Experts of a small language model.
Training: a variant of Adam for the experts, 558M tokens, 4839 steps.
Below are experts of layer 3 (counted from 0) of a mixture-of-experts language model. Rows are named router (the router's row for the expert), gate (a neuron's input weights, with its number), up (a neuron's input weights, with its number), down (a neuron's output weights, with its number) and show model dimensions 0-127. Each number is 128 + 24 x the weight over its row's rms, rounded and kept within 0 to 255. Numbers have three digits each.
Before each expert's rows: "comes before" lists some tokens at least twice as common just after its tokens as in all text; "comes after" lists some tokens at least twice as common just before its tokens as in all text. This comes from a sample of Wikipedia text that the model never trained on. Tokens count by the router's weight.

# expert 37
comes before: "\n", ": ", "is ", "of ", "was ", "=="
comes after: "\n\n", "- ", ". ", "List ", "See ", "=="
router:139171143076141131139095155115097102126116113150136119117118109130113137110179150150162140122121133150129105115108097109139113148109142096127130180129107147127115095131120084097140091137159110122132121101168096114111119129173099151179142151142093147124120141127109160163112095117096151167187136120122135126137164135148157116119138168080148150124103163104167094160135164089107144138152
gate0:159134130088139125127110096111122095136136105132128147123091106152126110151149144173189100124123089160118114126142069143177118125146160107107161142129126126115100094118051097116116151136162131103152119104128159127133126153134077139149105128127085112098141105121126085101149160133142113095143145116111136169158166105140106147154154113113155133107131138145098106143140116131135189122141
up0:146135145147159106094112106083148162123150153119130130100130111101111091116137087193094112126092093154127124118173090082178136128102180100116130127126115110127113140122079137099150131131133105112144121110142103131138113134142102123137124159145124126168089125118107125115184148113151085097153134157110153134150160083121138170085143106116110142118121138132159129130087154091161142126119
down0:137088162124144139127092129092130156118116124114141131100107101131159132127129093130096132129117112129105139117107160120124116148104143118085124080148156093165127155086129161090147124085144129117158116161169144096171159132146071110147129145123148110162139082148118074113130102113116100148104110138116153142172138113121090129088152123150184100093109114118104121110136135170130089145110
gate1:143111153078119163136133126095108157129099131093124118145143157128127093117146115098138135100081151097144141121124124095157181108167111106159114124095120125129136101152113119125095124119097134136165147135146121111108167158156112169150125141147111110169090169133112113122156145144157111143173110109104073129140158124111114135122134176136122125142135152145129129171114198075138165150106
up1:133146123102082095117113124133120106120137158106134098083130126116139090093143124115107106134099116175156171143117105115120199135115128157125121128140076097140120153162114113144145082169117120122142125105131141092155113145152058123084135157132137121129126138133122175130117123140134140165204114166132113116157123116144135169116109102173134129116141126147120139161113157099137145156151
down1:110122141135129132129115143114121123102104174108124138142109122122099098115113116133143141160170084148099157116104120105146163082122105102127135184108118144116114139115146162099118101102169106183106098115151138136148114170129114131142090132117131101130133170187155082166116128154156090135139135098114097090136113172134138110158152105139126095183125154116113172135168132130117152150148
gate2:151190158132117128122108120136146145113100122145183120162140099091144127145182116125140154062167126093095158108132165141142122130138146132145127180123095117172130124137104106127100143104165111162111114108155137125106099091166118099128149138130101150118125119100153133156118116092110109154131156115165126123107111085122152093184129158133123163108145085124128140125136165101133137109125
up2:126137163113112154105163114077132126080126100143108096155128127119113145104102146127146121146094149102143145116144101136121133101110108153137093134093114098134151112137141182150112162142161138061137142128127157135110136097138081112163100132112163109158108145141110106110149156158106150083094105103113090128142115119142168150111099115130155126125100136104116114103113095143128047129102
down2:157171123122101170107144148117127136178096088082087095124127153142123157154087111120133123153105151144148144106096136106120158102171148107157115092091117138108174145095165067118119157124143138101106137104112148138145139074141100145155123103116146117129112107137126146125111127110084112146122083118121135123153119119135127125132138139085139124127084106097111077158110096103107134146104
gate3:120137136113128075108118118151079090143102097111118129100134116109102101162116108101160144108123087178136159143139174145133099143136165093115120146172119132105164077147154107109139141110152114150114186099132129135146148137159132127156117124133112110131124120078127131168130120106154112156094110129114102117144124160126126114148157146076127137085108144110102076167138145131120132176101
up3:165144141141147131131121131123124115144102080121114126108097116157098137156125138121176143107093102126077178129093156125075148143141134124134137137186100123067175112122150072122105110136097105103146133111126143130147132081131130142115110130132140076167111109111143122130107112142122120153071104137116126113111129133149122139119168144057128137119144103122108138165114174126131131161104
down3:161129145149132105124089111085101140125110131145125107115165073128107127149130139130105101114091131125124122145169143077148185152127155171062147152116149143112119132107142135138110057192126114103124118162149126138087134123140153075150128103095161124107124117149139138148115089131137083144122152146148109157121151104165133133120149094115117115119154144122148124104163148110129131113148
gate4:151180156128116142139103141108094077098126136094140129119081133128151102151165075079139102111114145126094131129073078146142136112119155118123155131144087146112124144118141128097126140160151101157122145145149150110123115095138148118169154122137105133113142111153156163170131139054150113080204132139126123134121105116144141092101147137131127122165127143124140134116133153133141133134108
up4:123126063157148124134128115106147148151146144135137150127146133167122112148114123111136086147135131172150128134090148105139095126142141129122112107187154109137139103154124146134136111108077172115127114128129080131138137140035130157087169133130123098122112161082087131103138153135089113125124150161089126104132153169130122169131151126118138146106123151122122108122166124181152152136124
down4:129111115116127100130098142125173138113107063074123133105106169122148169112113123103135136116080097110147124119119139153152122122163155129143091176133111146146098110165138129072147127131134149157115114120152130095123146063127139089136071130146112120117095093136139177101108121134163110135162078128165124123117147091146108103092129149128142122151121124099145162123120128156113099119138
gate5:130155135113161155145130148142133080164147091115126103129110171133127101149150181166137094110122114121151152118121117086163147146161129167095142134078094139122154120131135063148152092125124130125147125109152140100119117137155137086127137150130110136124151147067114130173152126123123111115136134142129156091130140167163147122142154127085090125118140149133138134148109174107157162187119
up5:104116163119144132095158103110088125100133113141118152147151085156131135148128102142108113121126140108159137120104137145115099148165093112150142106123138140169133113158120138148119138111068125077134175186101086150115132127097129170135152101117195097133109147134142162121167129100087129112071117137091124113148133127091139129108125112163147128072126153113105149130132128157120096116126
down5:095102104140107149111099105130124114111112134137119144091142121147158141128159135073154129115157137126150160140096142157151125098140112166116121128103119160171124142185112110124102118135140054116129132201141127123151097141128158081143168120141130134047135136119088121162131153154145136148153161107127114110151147153115141108146096134137137111092142106166138124145118153151160146125115
gate6:128109123074084120142121117119104123120122127132168112168106121156129139134151184140186143115144101119122147099122114114138091103143165125126100129172140141111097124131162148090119162148144089127129134113122122098150120134172170146142125105141154132101113123142090158131120154113109123163158088097182133122099138085110149096110179149092127124161166152134164122117135147138117145161166
up6:120097117102123099128159137120107158110150122137159133136132127133136131148141161125171137132127099125169158098134128104155133131135102103125104105154183179115069151119186110144148129149143121102146132133135098096134107148123142140131089098160099142129098075111115168077102173122097115137137107104135142102106162097127120113119137138106104135158151088156154090120166170152112118158151
down6:096089132126103134103144135128106187130151170124120094141100100112126118161136115121152094106132099123116123157099098102133139076135109119118105029119136152103112128141176118144164108133115145115109106132102109093142105115108120134074102073128123116132138130083128148114116152106129154147118151174116137137148119090144128130140112145132147096093117091153139114121128082175128128116130
gate7:138153133131168157139124147078159071140101148112158109112112132127102119150150133166153112149142131170142101083118128125137180122111197128137132131131129110149086107111093110115140147118133105131149144093116142124106142142129113118127160129107110156131071105106112112156085098138141128107178124106127131152160149098086090135115101131161153143167104152096136132175135141090108127159119
up7:104076138121105093118169124119112135061153143113115114138154121156101136119143135169138142149166171132125166123131160150139121147127120181141142125094101106114119137123162151127136159123155137148146123124149089097148087158136115104118144162115142156117137107158118149172093089095114092086154126163109116121143109166128160124109161119094146142100160098097148142160095147145164119111119
down7:111052132094148108122078149120113148127135115140125104183150089129095130110121127115123125144149113132127151139130139139133128103081180087120118140090144072098116158139123164095133186093187161124098121096131146088130096124138082141169115175138133122111154130136148127107120139143125108107128095150114125111150122149139138130132096128112107114108108136123178112147143120117097153135104
gate8:116158195121174158142138134126124082152104121112100131130101122143168133113152120128155109101102147122094103130125138103150152124112133117112150141094151121122125159097110076134132115106089122139109122145144139123126145095121106134100127135153125167159104151082127176115125112146131126152187088119126131119122163141121120161172132146120121172137086165116143094155159180105107139161178
up8:092078147077138137143161157167132171110106136113150125147118105149110129079080131132131112159103122092129080135112146168141126114121146133112183115121150113163083167092144158128110146118160160089126129094101180140128146144128115127127156145144143127116151121133153129133099185110134069143123122122135156128129122129148131147102137133123157104083151102093153131158146104142136156126112
down8:124103148123154166124162107151188159154102133103106138092092154079115127136098130130129130149134087114123158091121112169123200138164128139133110132103159126130074101158150168106111112166120144130153119122131116083140094133089088104151117138141149122145105126153134131108117172145148137154118143115139123139092125111167138097084170084111101127119128132106129096111123114127126125114158
gate9:120119184142129089125115109124144136115098077120113172098095133101108125097133152178149141101107121141134166133093145094093094145111135134123122150135077100129135134155102108125128124086093127137128146125143068133116134170171117135143149159117118083080104104109116107129114108117088154150156137145088113136123112139118137117098103122113145126108144127130084141111085200103121130144133
up9:103139135105126147159130129095065128119126130108129134177141111136125120147113139160103129132117127072116131135162112137130170150161136185151128135135106150120106161102137163152153122134138133109111128147075131108117127108122109114101153128132160153127148155176157090092149089129148088135088104131175142126142128174103135127168159158193099134105144159107133118140124118147165134168153
down9:167152108148157143149100172101084140097114140124128128133148096120129126121136120127100118140112126107120137097157079179121139158146107119084131120124161152167125167103145160117086170146104114144113141089120116166163131169124105107159135100104086144140129111151138101148159094152094099128132112140162113168138135135116132155140178136124150182101118164130128103130113129085124129172108
gate10:124169114093163131111140144176131103133146100124132132130129143188124114121155171145129155153102153137121146098163171140171118136090089126147138126137100145162089124110139132124124118096153076153147131133118164105099122122182129137123149152109117124123138148168105118140102128092115107080163157126113116114118117111151168157161140153078126141152130098142126181118108155078146134106120
up10:128117131128128146137165157081126103151106161147146121160144117131162166150069091134119102138125157143133085110130115115125093117157148125099121116117125131071159081135142167112162142098161151113100107129138107108134111132137127190154123103124121087115159156095170116044156144165122120113104123123121163145136147139132130119144095114168123123128131127092123098125152116162107143130134
down10:108150165095134106134091107172120139091105120194127120119153161102112139131133171148132121122135093131138126153153111147074165090125152159151101111099153146162139100153166101134136112114190090109121125099146148152108109137155127088158110110117104110121096125098126144114170121143090110134102127140127111178115169127132118137133137117115104111106147126114156106103101149086115139142168
gate11:113110111127125157099108153104084095161076100115126138130139113155142166128130184167090128127116138142142126117103094110161105134158101140154135121140123158136111129129122098131145154126120097126150126145112087154127154089153145183137131120117142126141117143120128145123122098122057142162194105117108129097117174127123122140091131145051168116147149147142134122128115155122150131168154
up11:145167119149098136115177124113124101127127134150091166137138108160162175144179151131108140117162098129103169120114107152155150100145088146127135134103148134142091144104112148101136131156152108141124110170111156133139124099144121129125122119136136133109120115116130187160132127097089145104152094141075128113116144151167104086141136127106124108115212098163122088109129143142098118143151
down11:140133136141163107078144103156137105110109136079099097129112133142163115165096093114100138093103082111088135089138150147131148123110130119128121076099128143142105153162122088116106123125135156147143130150076137094181092129121151173097146147151141136162138146181147158123136125099106126132137150162142140081138143142151137119146132162123122142113139095158131133119121089116076116110158
gate12:110168123123124142095124132158120154128130121154119160124121137151143075110137156101175157131091128128084148144126141118137161184145147120120131132149108111115179164128146128120113090089171125121130176125123173126075178114155157109170110140128148133097117116127105112118141100115123122158154176162102125110166093136121151076164143145147127126135105129144123131176102139126135084110132
up12:105118124101143109111094127128103143095088140101098139106146111126137105110110165108174171119133121155099109082125116127119137108077126143149141150108117133122128119121095107118123158159148117153156108141133164111119126082146115080145089119122100114108140147123125082130149113107126143144109132151205130156074113161153073153163123148130145130129107107114130061114144154121131102120092
down12:132125122121151111123130142137098097118132094195156125139092117167138097124137085131130091153112120128120135132160157157107130155108129142181141097152127136118098137091114111161102134149147109089095140114133096102134161146107120077079158086089128157106123127118091120154104146141106095157104115081137130083121132165141160150126158137150104132140089123104112151127127090106168102124116
gate13:126135152073112085155111116145122134104126130191138107103121096103109168147163173128142123149134138086131113116108122087117113135122145098131115135128116106157149073121095098117128167103168109133155124139124100114109132121173119156142109169094150124091132180115151124142105098096130100127140137118177111157139131167119136110115153154121122134053105150125129094152113101123131131156129
up13:117114141188152187105151152124145126140121100101152152076101137121141091097129100137089099119126108151158152092133108148148125135145097113136129098139123131142059141144141121111166144122145140118104100145146112164121119122103169095108144103165135150177110108103142169135137186139142141139145113152087140125135102132145150160125124136084167125130154115113118134114133180146147103146152
down13:099129121116101113114145233112143095127128144161151157149118117126126092141129152116124135116139139132129168086141131153150142158110125102154117124118129147129142160134128134102096084103144140090130085153121095078124156128097154120109121181153108174129104141177127138117116147103103141111145111155109173151145128171109153092121130132120163166128127110137100123110176161126118119134135
gate14:155116120121118139129111103131153075132127069181122095137112095116153181084175117120148130124113107155119099117121137117146115123101137153118116173124080152120139130121122067132117112129119070125172123140188138155144124130150162155138158140126118110145141115075131140103159092113107149182164131112108102133158154099132129140172134141137157138112106127102122137140110130119134161113143
up14:144102183117133084142166137121162151141151109137110102161114163152134131174184134177142107141122152109106103156109140149135177128109108132128094147108089115143141157119157120103130151134124135147138131135154127119106119128139129113112122152094096091123124107115123155105139103114104102157122116177113071130183141140129143146161120136160138126188162098110123162135160122161150120176107
down14:116133152142160137118152095116108178135183132118049095110108088092127120144172138148122122133119102107137085104140137119112120106127140157134102151121099149141118153140103138164156152112123132118165118140130119122117115110085093178120140121108115088140135173133130151115139127099135118139144086147157136099136164112110130133146097121113077141167160095163122154153094087104148136155096
gate15:131124077111114159104125130098106121116083146088125174114122095139109135119096155124142152103133130140128140129101124109082148134145130071148136101129116110140157093096127110125105133148172113151189106077078139137128120123133128167141142129105132112125067150167102133165125079114156145154114165142115136123161147147107108155095102133170141111119111146164116123146114155109101092136147
up15:117088115116095106082105109110101114135079129131110166124131124116143103126111113132111142149145111166107057146131074133129106125132135130128122138070134127169110135145140129158101099121107117122129145161142093162162125139127117136092108172150102122120087113136136169151135122132134160164167122117123158119209106125130110184176092148128133130137131167130112142148122132103120130157140
down15:178096066141111130151126128146145140108121114155133122161101122136124151127135107127134103130134141134129141113158102119124121139116112104090116119088102074140158169104122079122104164143127152084154084116073113139121127131120169082154170133125144117124114147097106174134165179116142104089096141112155156151086103132157098117130136125145117134122153110091132116145097133138158153142090
gate16:105115107163151115131182109120115090125131141142164179114138122132125167129165120145181172132125125153126094133140060131154081112124128137162109165100131132143166133143141157092124170107120131135127157113129165140129121123100153153143136126104162107141139121100127141122117106126137115118112128130132105126166142079117150119132168124071162139176149148138110112144186121103090162097134
up16:129126168154095159145120143127100129146154117114081098123159112124133131088144109122163113131105141108124148137136131093181137128139164125093139139131088129143038142141133128083120129118147151142117160131150151140204129105135143123128112148119129088109120124140124165162142116102117111153128135142106109124132098103114130078146194106134126156123117113185124145141140168137118083138117
down16:138094156151146135168138077125064093094171122112158078165134135138123102113152117128127092161113146118147166144107109091144127078128097119107107170147114092112118158152119114111119154142103100151141147115147134111119126078124113090125124169118124121144103119170105113119134162141119125141113120171170108107110109153147099121142130136123107138115144173137138139094144186105090124133120
gate17:143182108142159164133149159141174141120145160112124116072075165140128081092113135178156087122140121121130132150128098155135157116111118101076122132159121138139137109172151117129105173137143136117117143132152120122123138116112085108137134114164118151122124125066109118143110142145180131107166122106107089131160117159160151123141122153075139120135131114148120125174111146095131108131143
up17:121131144096137117158110068109175076126107122131122205132152125150123141144112130110127121125107122136103149179126129120091154115183165182155155134141151153133106147092109099127130132099117145146131124138122106149170121134128169146089149101138133146096137105140130143143172125132105141140118112106169136132129151082085099137161144109138101122146100087114104152146121160123156096115152
down17:125141105145083150088112153112140128149123136109085157116075112158164090124136099153143136119117099106126129127104149094155137113137110186138129190132121140142118118128141138097126124112140076103156144111115138121125099135113102097138149167202120172138124131113133157150117167140134152173098121103124124122131106102134135108125146170093171133123128109141103148158106170121136077141157
gate18:121127132158173092175112115074102132137085128119139155112119146162129104141131097143117120102163134144158136137085099124137121140152131128157149147125137094098110125122109066106150109139123129109169160133135125147150105155099108122112141142147126121131130090108132093202141143122115107095177094133101176127106152102110135124090207120116105141106132161115161138114126122125148131152122
up18:140154112072139142130150120133136096109123138152120133134126108084127131129132113116155124148144131163097121139105119144101165145085100133163139124154157109143121102123110124121107110129127092114126111121133128135093098128125155170127103160127143192146159152128122129169070146130104146150176169106079161150108131126148102078143140117173132128195096152138099088131145089119112151155111
down18:110130101137114103120120109094164133120124127130113135113111107140116119108099141139146127135086108132151128111122072144160143122165148086101134136107079134131151128140141084122169124135108120130067183144156120091107131158166132157145145133130121129116153175168179116128126111102166178115181142080134132116107137141108144092070119148170116112116149132126140119116123092153102131093140
gate19:147166128121117123139133130145114144135108115161116153085132089131111102130155114071122163121122140140119087133154113158108153161076139149129110135111120106119136159151120100133156091152104075145120153101115138119097167090157103129194135112128132113118127127100141072142165134125157179164117110094126139098145167127123109156130152167121101134114066145112136130143123133076117142126124
up19:166145158072127130129145170131086109150112122133064140130124071090146129165100130093114142127127152112123089142132123126102157132085138141120109129103118103087166132148129066135084128145118112113105133079096105131109148120157135119134123160103131135134156152132159114181118146134139163138124159112133127124105104134123098105118092148152128108113075122154086139136158121125157084138109
down19:153141114148113104118163097152067124105157087116148092101117095126135124173130153122114091094102138148143139140145149121159182080131169100110124162133100104140140146135155092113153152129129168099153090107143082124128123136138145134141132133166100090143170092137133141112115132134163118131132169131146112084128096156117117154121158092154140163092119135137093135105138143128124086099119
gate20:132126109132094144102122134147136121172134116129152148139136115127100146138147108111180182080161138144116096142083124158168131125096147129161140158113157091167101112125159133123115130135122092145148155106131102137117099145132123076101152147118145143106115096092120149150146128138092137164182112109141098143100133104100144111094130146139152131177189116113129157144133176152109093105138
up20:090089131113170162110098144124092140144094106135119138119079114124175141145135101128162091127132128114176135158102127116188093123108098095134136129136133152128120118135074102103098111131152123132133120123130095155131147127142090128131141101128134108113139091133094114142157173118155125155150165155101111135173145147156164120177138125097129102134152160102142132156150166085151162123103
down20:111123168101089138126149135097134109091137112097132157103121126127165151120200143171160110108145147128137162165143142131114135136045126141108146093147141154143129161172102132079135117125135116108112115119103105137128144135114124128118153115145143196109126107155080117124099162121132168128106137104123154132161129153119126168111141155141154146156130144108124115078154151160163134136136
gate21:102139103123158160132121096102110155145110128127139176135104150105130107072119226121160201139140123129097098137160119119157118127138110134140112140167138149138151126159127105092133118129165115120129120134117152121126144131123152128172108130116163148097113137130142101135123129104148147163110112131141128098133156088130104191116153134161127132166104116080149086122118161139142115112158
up21:153156123136130131131169164165092157168139086143119112171156079104126131109126090103126115080127107117075156143114124103093128143082138139133133134133142133134131150150098140136143129148102126117109187094142161139172138124106106140139149084126108122131160157128140097140106103129147087106096146089085123148138133159114105067128096130168117136079121152138126107142109130139129138160134
down21:147130130111151151137180122122125152141152109124118133157118142112111121120121098134108121113078118162157124131122165087128132201158130164121115100182170114139158073153144126151125138184112148130145161127137128135149132126124115106103163125136109134142136110155126141163170085134122131150137172146153132115098133136112123063149149144115157155136117193122153148136086139168109130148147
gate22:108082144120147130159131150124080090119133138118137146139114122142130106102138103107163142111158084124095105153125121127121121109125146107150145160113180139124099141090160152118129151139183129127129123118112114156158112172169081141084127127128115180122108100135131128176104127133130129128152122154151127122093105118138178107131151139067138171133151174106121133143195144100153152144138
up22:097076107131110123128126133145090116078139127119131182145123092128140122116130151121147167118135093100128155125118129144144137125143149117105068133141141166152125132098171112135157077142146165180098136110121091093172136113161123118113157131118089127126116135162112118144096091068132118128119110145160153104062104130135171110120138136094103165110141142106128126106153140112139150129109
down22:119088172151147161141120111123118134129125149143126135169113156148074132116135134137121128135141143139116131130146086174117095097116123130123079042197103106116112105139132135140155119137147138105148104105121121124148134111157159112093131114099136082112155093100107132122099184123098114129101127169153153159174128104111092116113144125103152140092117095139121121126107086119139150130143
gate23:123132130062152135171123131118113096143081115156130119135119125118147140094098075096108145111098162111115138120158132147112203165142152138115164150131131124122136133148108157086113133153154095109087146153160105128140155124189139114118141118119097108138162138126138140107120069158123164137145174098129142135130103136119119086133114147145136119120079143112112091127121137101139175123115
up23:117170186127138149136137148126139132146151123098084153144117103140097148121120064121150189109096131130106121123155141158116112134127157148151127112130126127146123166115135156105096124109138114108093162091123166144113138143139131117134150123111140116134107106132064178160121128105167061138138110090123137155116091132135129132156165130167100142114138111114131126132160111117203111125102
down23:125131153151123137123123100142162184091147131119146091096131145131131137151133070156144168115110163149129130147146108127107119136131104138123125059126175126128158121127124160147137148149094142131133159148167150156144112149131135157095188144113138132165104098114149160141134129169111084136149165125126144180118098126110075148129125089142109170101090129155137113110110120093161145125124
gate24:109140162107102157161066095151118135156122120113109145078115139133153145142176194130161156141138130143102093126116134095098128109103119118131121137140128179162119119195119121136131123125126115132131147127142141125097114131146162161144135123132099147117124129121143148124113135116153140165145110129132125118154130150135118096156182147136196167135122128130134093142133169125146091110208
up24:110130103140087116140120149131145149136154134187141140135188116108092083116102137098133121125161120145147089135107119147124104160102127118104123143151101121087153116123150069086131120141064138146100114083105137120108154133129123097130137128123159141120123187119122095149154076152124117103157158123124150155134109129092133157116131131159097122176122155126141178100134154162120131136105
down24:138131130128120157127112140128165076136133129180129156110152138163108120112102120182092110109123109162146111132144125136128090143111111127122117221138095115151130123123112145115138137108141118149133131127141108136066121104142132091154139126137132117114130111153113101112177104167134124129141120133133087163114138105059144098169144120136141134153101141086143160115182171092108123106125
gate25:113170168118110115134105105103109081129155126121169091123142133124105117146141123178136139127162130114121107104122127119124138135081129075156070127155099130133111109167093105113111089142133105134126155150136087086105141119144162133159126127087123144105112199096140129153124135116066083116122099127140149078124131130153115107145111154103160123090123122136166150113136104122119115127153
up25:137189189129106112137122105085124097118131147109159115112143124140122120162150128171168121119141127100125122112117151173153165124085135106148103135140125101143111129124102083113113050171157110133118139139133156121161118170151171136155150121121111105120128180110157146128142105115131115109111086127157129077110149115128086129177106141089143130137126129163130150097118127124148144123123
down25:116136114171189130121107082154097141138106149125186117137124101121141164153153099134136117196143138113099135103111162130096113115126094136118143170142128138112126136140147152137110128159109118120101089147137118092156122134112123158104136127123140069140136141155130155137152138163134129082091116112102136105099119153172113142155160149164126110130154158165112103154187147138122115174137
gate26:102126137161118117130113173117155165137121119123142084086113139094129142138132134111148170130083137100142131089118103146153079132134132119118088137141110143081119123149153127136133137129130068080083122137115111106105146161155112144181147130142083104128132143143101164137156105101129117131162158123155128116159137144113150164170139123117159118172095164081115133153160168141132106133155
up26:152105101139149129114117101153129120131150134137149148148132099184137147114112138152078093121156118136121173170140145095094134129124133156142159130134111141138159118099130130116193082151140177175148119108150164153163128099105089093075118074129149126128130139126157094084111128147116129090126155122127107126098155128160154143099144152115135137146159122142170138097153101142104136129123
down26:101133154122129148092104149094162119103084111176119172109115118164123129114127107163136152147152162147146126155137097114145104106140129103155141203099116151131131112139143125132111151172185112111148130091087185132111099131127091118130141121130130140098116173098135142152115084126138130140128110073114143143138121134182123115116165136149137132139117181143151114122139150133147088146137
gate27:135119154086080121115127186139084194112131107122119099180105123110109168115122167132130179141147108112111138128127131134109131113114150110151101142147081112150117129140134115096139155140163106112110128108132112086080149113137116180189137127142116100104134114181134167173122089117130116161174128142156135144157127114135120122099145117125124106104157158128126138132133118135119087154135
up27:117108088129137098108116133145090184065105102142114077115115076116134148113151105127115130134149126149139157131112130108145125078087172127156120139173097120169098132124124105091126115146164123116102127106089132107109104085120130141149113116117119112130127161162136149194124156104128109171110143123140157140076114137145126107100133125114144101120110156105153104118118155172104144110129
down27:109116092150165152114109081150133101158137118132125163135090152131157095122120129062126130074139120112121079155127147131128172141104127186113110138137152104099144146165135132110150127106114140112153145115146135140103118165127166100083153120140154107155113171102108110074156189117146132106105112098129139142132115160115130127126084146129134148149114139098112133134088130149132173107140
gate28:138183130111089137106120105118137096125107080108138149099135099170129137093179159149121129124133092146087155152136138164127122129125113135135164140096123100140104132142126119135107075150078106131142129075133114137132130171137145152167144123117138117143123138087135148148071088139156122180127084109134152095122113126145150134120145144081138129091132135149112126136131142155124111166189
up28:146090079157142110135150177156110151141140090174134135116114104153118132144148170122139137149150108062151181132146106153184098107130128107149139157152120137109139148112172136119118149122131163145133118106157110111111123094107124148139108133162102126139124095123118137160131124087156127119095124135144113114092148142144168152140121141104104124123145135104086155104166106153093105195121
down28:104134127117133121107132115136139130154058129113125108110165101119124095161148110116150138098118111094120156206160120144131108105110169121121163163121084113101103160143117186150144103209117138150105157108144108170117106120173148138116141137131149158152141112148134108130145097158117117148158146120113105103138133109138111109131192148137118122120157155107126105111119149112123130126147
gate29:123145080124123121118094182116119091155118116105137130110123112127106140131167157132128125113088130136178076132174088085135088121103108164106118153129114146135118106151110073127152154087151125131153125065127122136129089103142094139160104141095106126128107103134146147138148138084122132160120148137135105121157138112154083090171141149138098145175147118129143119150137142132134172108125
up29:138164136133132119117080169138166096133089126114092153119149167130138098114136158123109137089142089164167111166123126077118118090121126133107107143142117167149127114167131095153130115130095101142121123101097136157147119105102128094204129117118123103133117126147151151114141116078161114100121109123111123088150132130153075122143151159106115145137167141124118111172139134130182147114146
down29:135120100149126160109091155177131139125133186168131149110105130152108111172121108122089167117122103174133157168168137136119143099100138129152114156130109102122143110105123151122103137112103106141131145165124141144149137132122093085167133129103146066146121084083126122144130138119158109160072104123153113138130159116165102099089150123146172136116120102121107157102130139148153120095110
gate30:111145125110096135132130174173167122122112150117142095101120110119147121166164129154146150080122105111119117104097132102126122151123182107102082160165124114119133084126140111143145099138157118168132127138160121147177100111144131127121127140130090098102118147136121121196119120099116103141178081114147110114115124124153123091154151179077157127116143110097147111164102145111145133102117
up30:098147101074131087104131135123120124122100145162156085111162101133105121114102103137185171110117118075124108126115139146158114098148135162137113123132098111106101129132105104053159122117110116104107115103126154122141136175125128113150098075131158132126111164166106072121150105119122150105122122135144115122133151098133138064127144095102122118081138124139135115146113116127087124120126
down30:128094096117118141110140117133149155200153137132173114114123140105141142122145168148102131085145106139124165115083105119102115107168119157102132159117121120167154166171132119147136117139106129115135101128145101153142100119102105152113128084117148121113081127128102127096169144113198115110154122161122139093121150124127167075144130183144105108144154130127138143129129113134111129116185
gate31:134128157083062141110108118145149119128108105121122148116127097121122143102169139105137188121151119128088129123166123129181140127149151111150125141168078144124138102146117142127131097132126093127113136086129130120143110103155151155173151158140126119135109060103099160146091092147142159144153118101134146122109135111156150106160102126132118142141096165118113083161088165115141123123167
up31:129146174104108100102169127116128136166095118141137135115145145115082105145114132103151127104148116097112148168115122110159113144100089123098137135118104125103180144137146136137181107124082117142101155136137123129165171118140128138160139142150174137115122086146087132149087097121129092104146100115106063112129150106121114113159142137111093135163182175128142100095153136121120142149141
down31:136133138179159125145122132122121113156149206125109109147174135131119117149112111115103119129078139105112106130117131121164125120171065077152119181131093131098093117089129159160129179114142112127089150114116135138118135116115115130125105123102142141147113081132131151169184143141123145097126144168150106091125108098104142111157122128125136147154138120096148112156135086122118101116155
gate32:182132180136083118135073133093124101128132088112139093147093148114124125103152092117138163139122114123106099123129171117120120112142126170116117146085117109124123147153086110147126122122123112133157131118139129073115153140146175096190140116143112061167110152100115136104116123149161143131140118131139168096121170138145136132138076135104095166146119139128148093116115107124134104125142
up32:169141087131105144135132121103148142108132151130144183092143112136139135074155128119150146150121108158089069120108116124128128133104171130138150130140114138107126144111168169095140104132154126139131118105100144144136127137136112164136122108155097122129183087128132152160171106076144066111157139112147124123125118120138128119174148129094166104073087183123136100144103137119140115118125
down32:135103103106159143102164144156156149152088121093120190135147085086114117132130148111116133099158112090157153118125155157117173125106145131105119162138133146140143170128114082118143133179135104133136154120123154097083083099118146129152116118183142133126157112130108084101112156160114150156145147111121120121128115113099120120147112122151155076152138143154134137170152111129142178112141
gate33:133094157083128116127107113124073132163175149114120123120127137089109110129104118143134139140143086128155102110080144124078142113160160077182127140123110160166118162143151127128103057106144125127124107105110145104131125111166158145126158141108174119093100120137144135166128073113122124134132120131125140144135099139124158110154101144105159137113095158153153128107155135121144130143181
up33:144118115121140123130129084066104096109139095129139107149117131117155122128091068127147135131129100183143145139120117105138167088176127157144154116129147135120142147106105122136105099153125108145155138120112092124148134124124136149128140113186111112130103161102138114165104123125138139144070115130129097141139143140156147133177148113103123132164083171183152089173111113089170134136113
down33:113090129138140120140141107142122142116114085152119107096141183120114158130144112115136097112100151149139142145106095157104130150146094120126125026159138166122135120119114137142133099143080157128134079132125137097173146111127159126124131125167123122134106150060141156112149178133143184113117100132137147136144110072169143155130125125127117119150097149125119123153135097135115122126104
gate34:137176115150135156110166120093139069129129111111139108157107133150155139146182125142134109107102090138100120100108072117168099114124175126147101133147158138122122125131108125161114158112098095106135145128112150132127126146152114102157136108139137115127108131091148129164192104160124113095194099147092107131177141131127160149136142158119118143119119138096178148108131169132101126133127
up34:143128096132155126131177119134159180108136155128127114120148155141143154125106149144120143136134155102094145108099082117127099110115158127118149118125152167117130154109137167144142148125120126116086130158104131167118149144116178137134143090131134075114112147170093141157183190134125090128149111122145098158102120133095106085088121149132140121134131129061128120126097165164151102140118
down34:154062124132125147123131145128159167068163135193177110134114145161110148147115108121137076159081129123161123101134123115153130131142147168172125080097118131148143151150123157104130142118128152165112108133094157109126150088100100094149172122091127087111143134124123160116118145086107128122117110113141124102131121111176126141099124102104129125130108144120148150119143103126149086124130
gate35:139142157097130088140149143111122096128141146175154092135127115117096117125115140138110143069138181131122155108165149132128112167132137097140114123107125095180123137126167064117143098114113084114141145098149127136115159166135144112171159158118121107145077179124120124124138120148123133125159159091127071169127131133085138128136151144120164168103128131116174106118118146105132108127133
up35:128134106206112074120132126109117139165142103151102105068137145116159101109151131155124124123150147155140114143119117107175149117089102140129142129142046177110138104125138136129151119152119113131087161130138143141126161158133100108115105092140159142133097148103123144125154142134071180141125134086128107123093152139134125097122118135130150111161095078126116135131140153137102116124127
down35:112182125132145131103129118143099122119130129123136097155123181132117150107138098122132102082121152122147099110102181112140081132157103149121137186133145074132113166161140105113151103115132128122123110149118115145126155113147129107136128099152168097164133098113146128106100168128114147180117135155132124127160143085124121135109122124123164104133125141099078139094164110111073156138189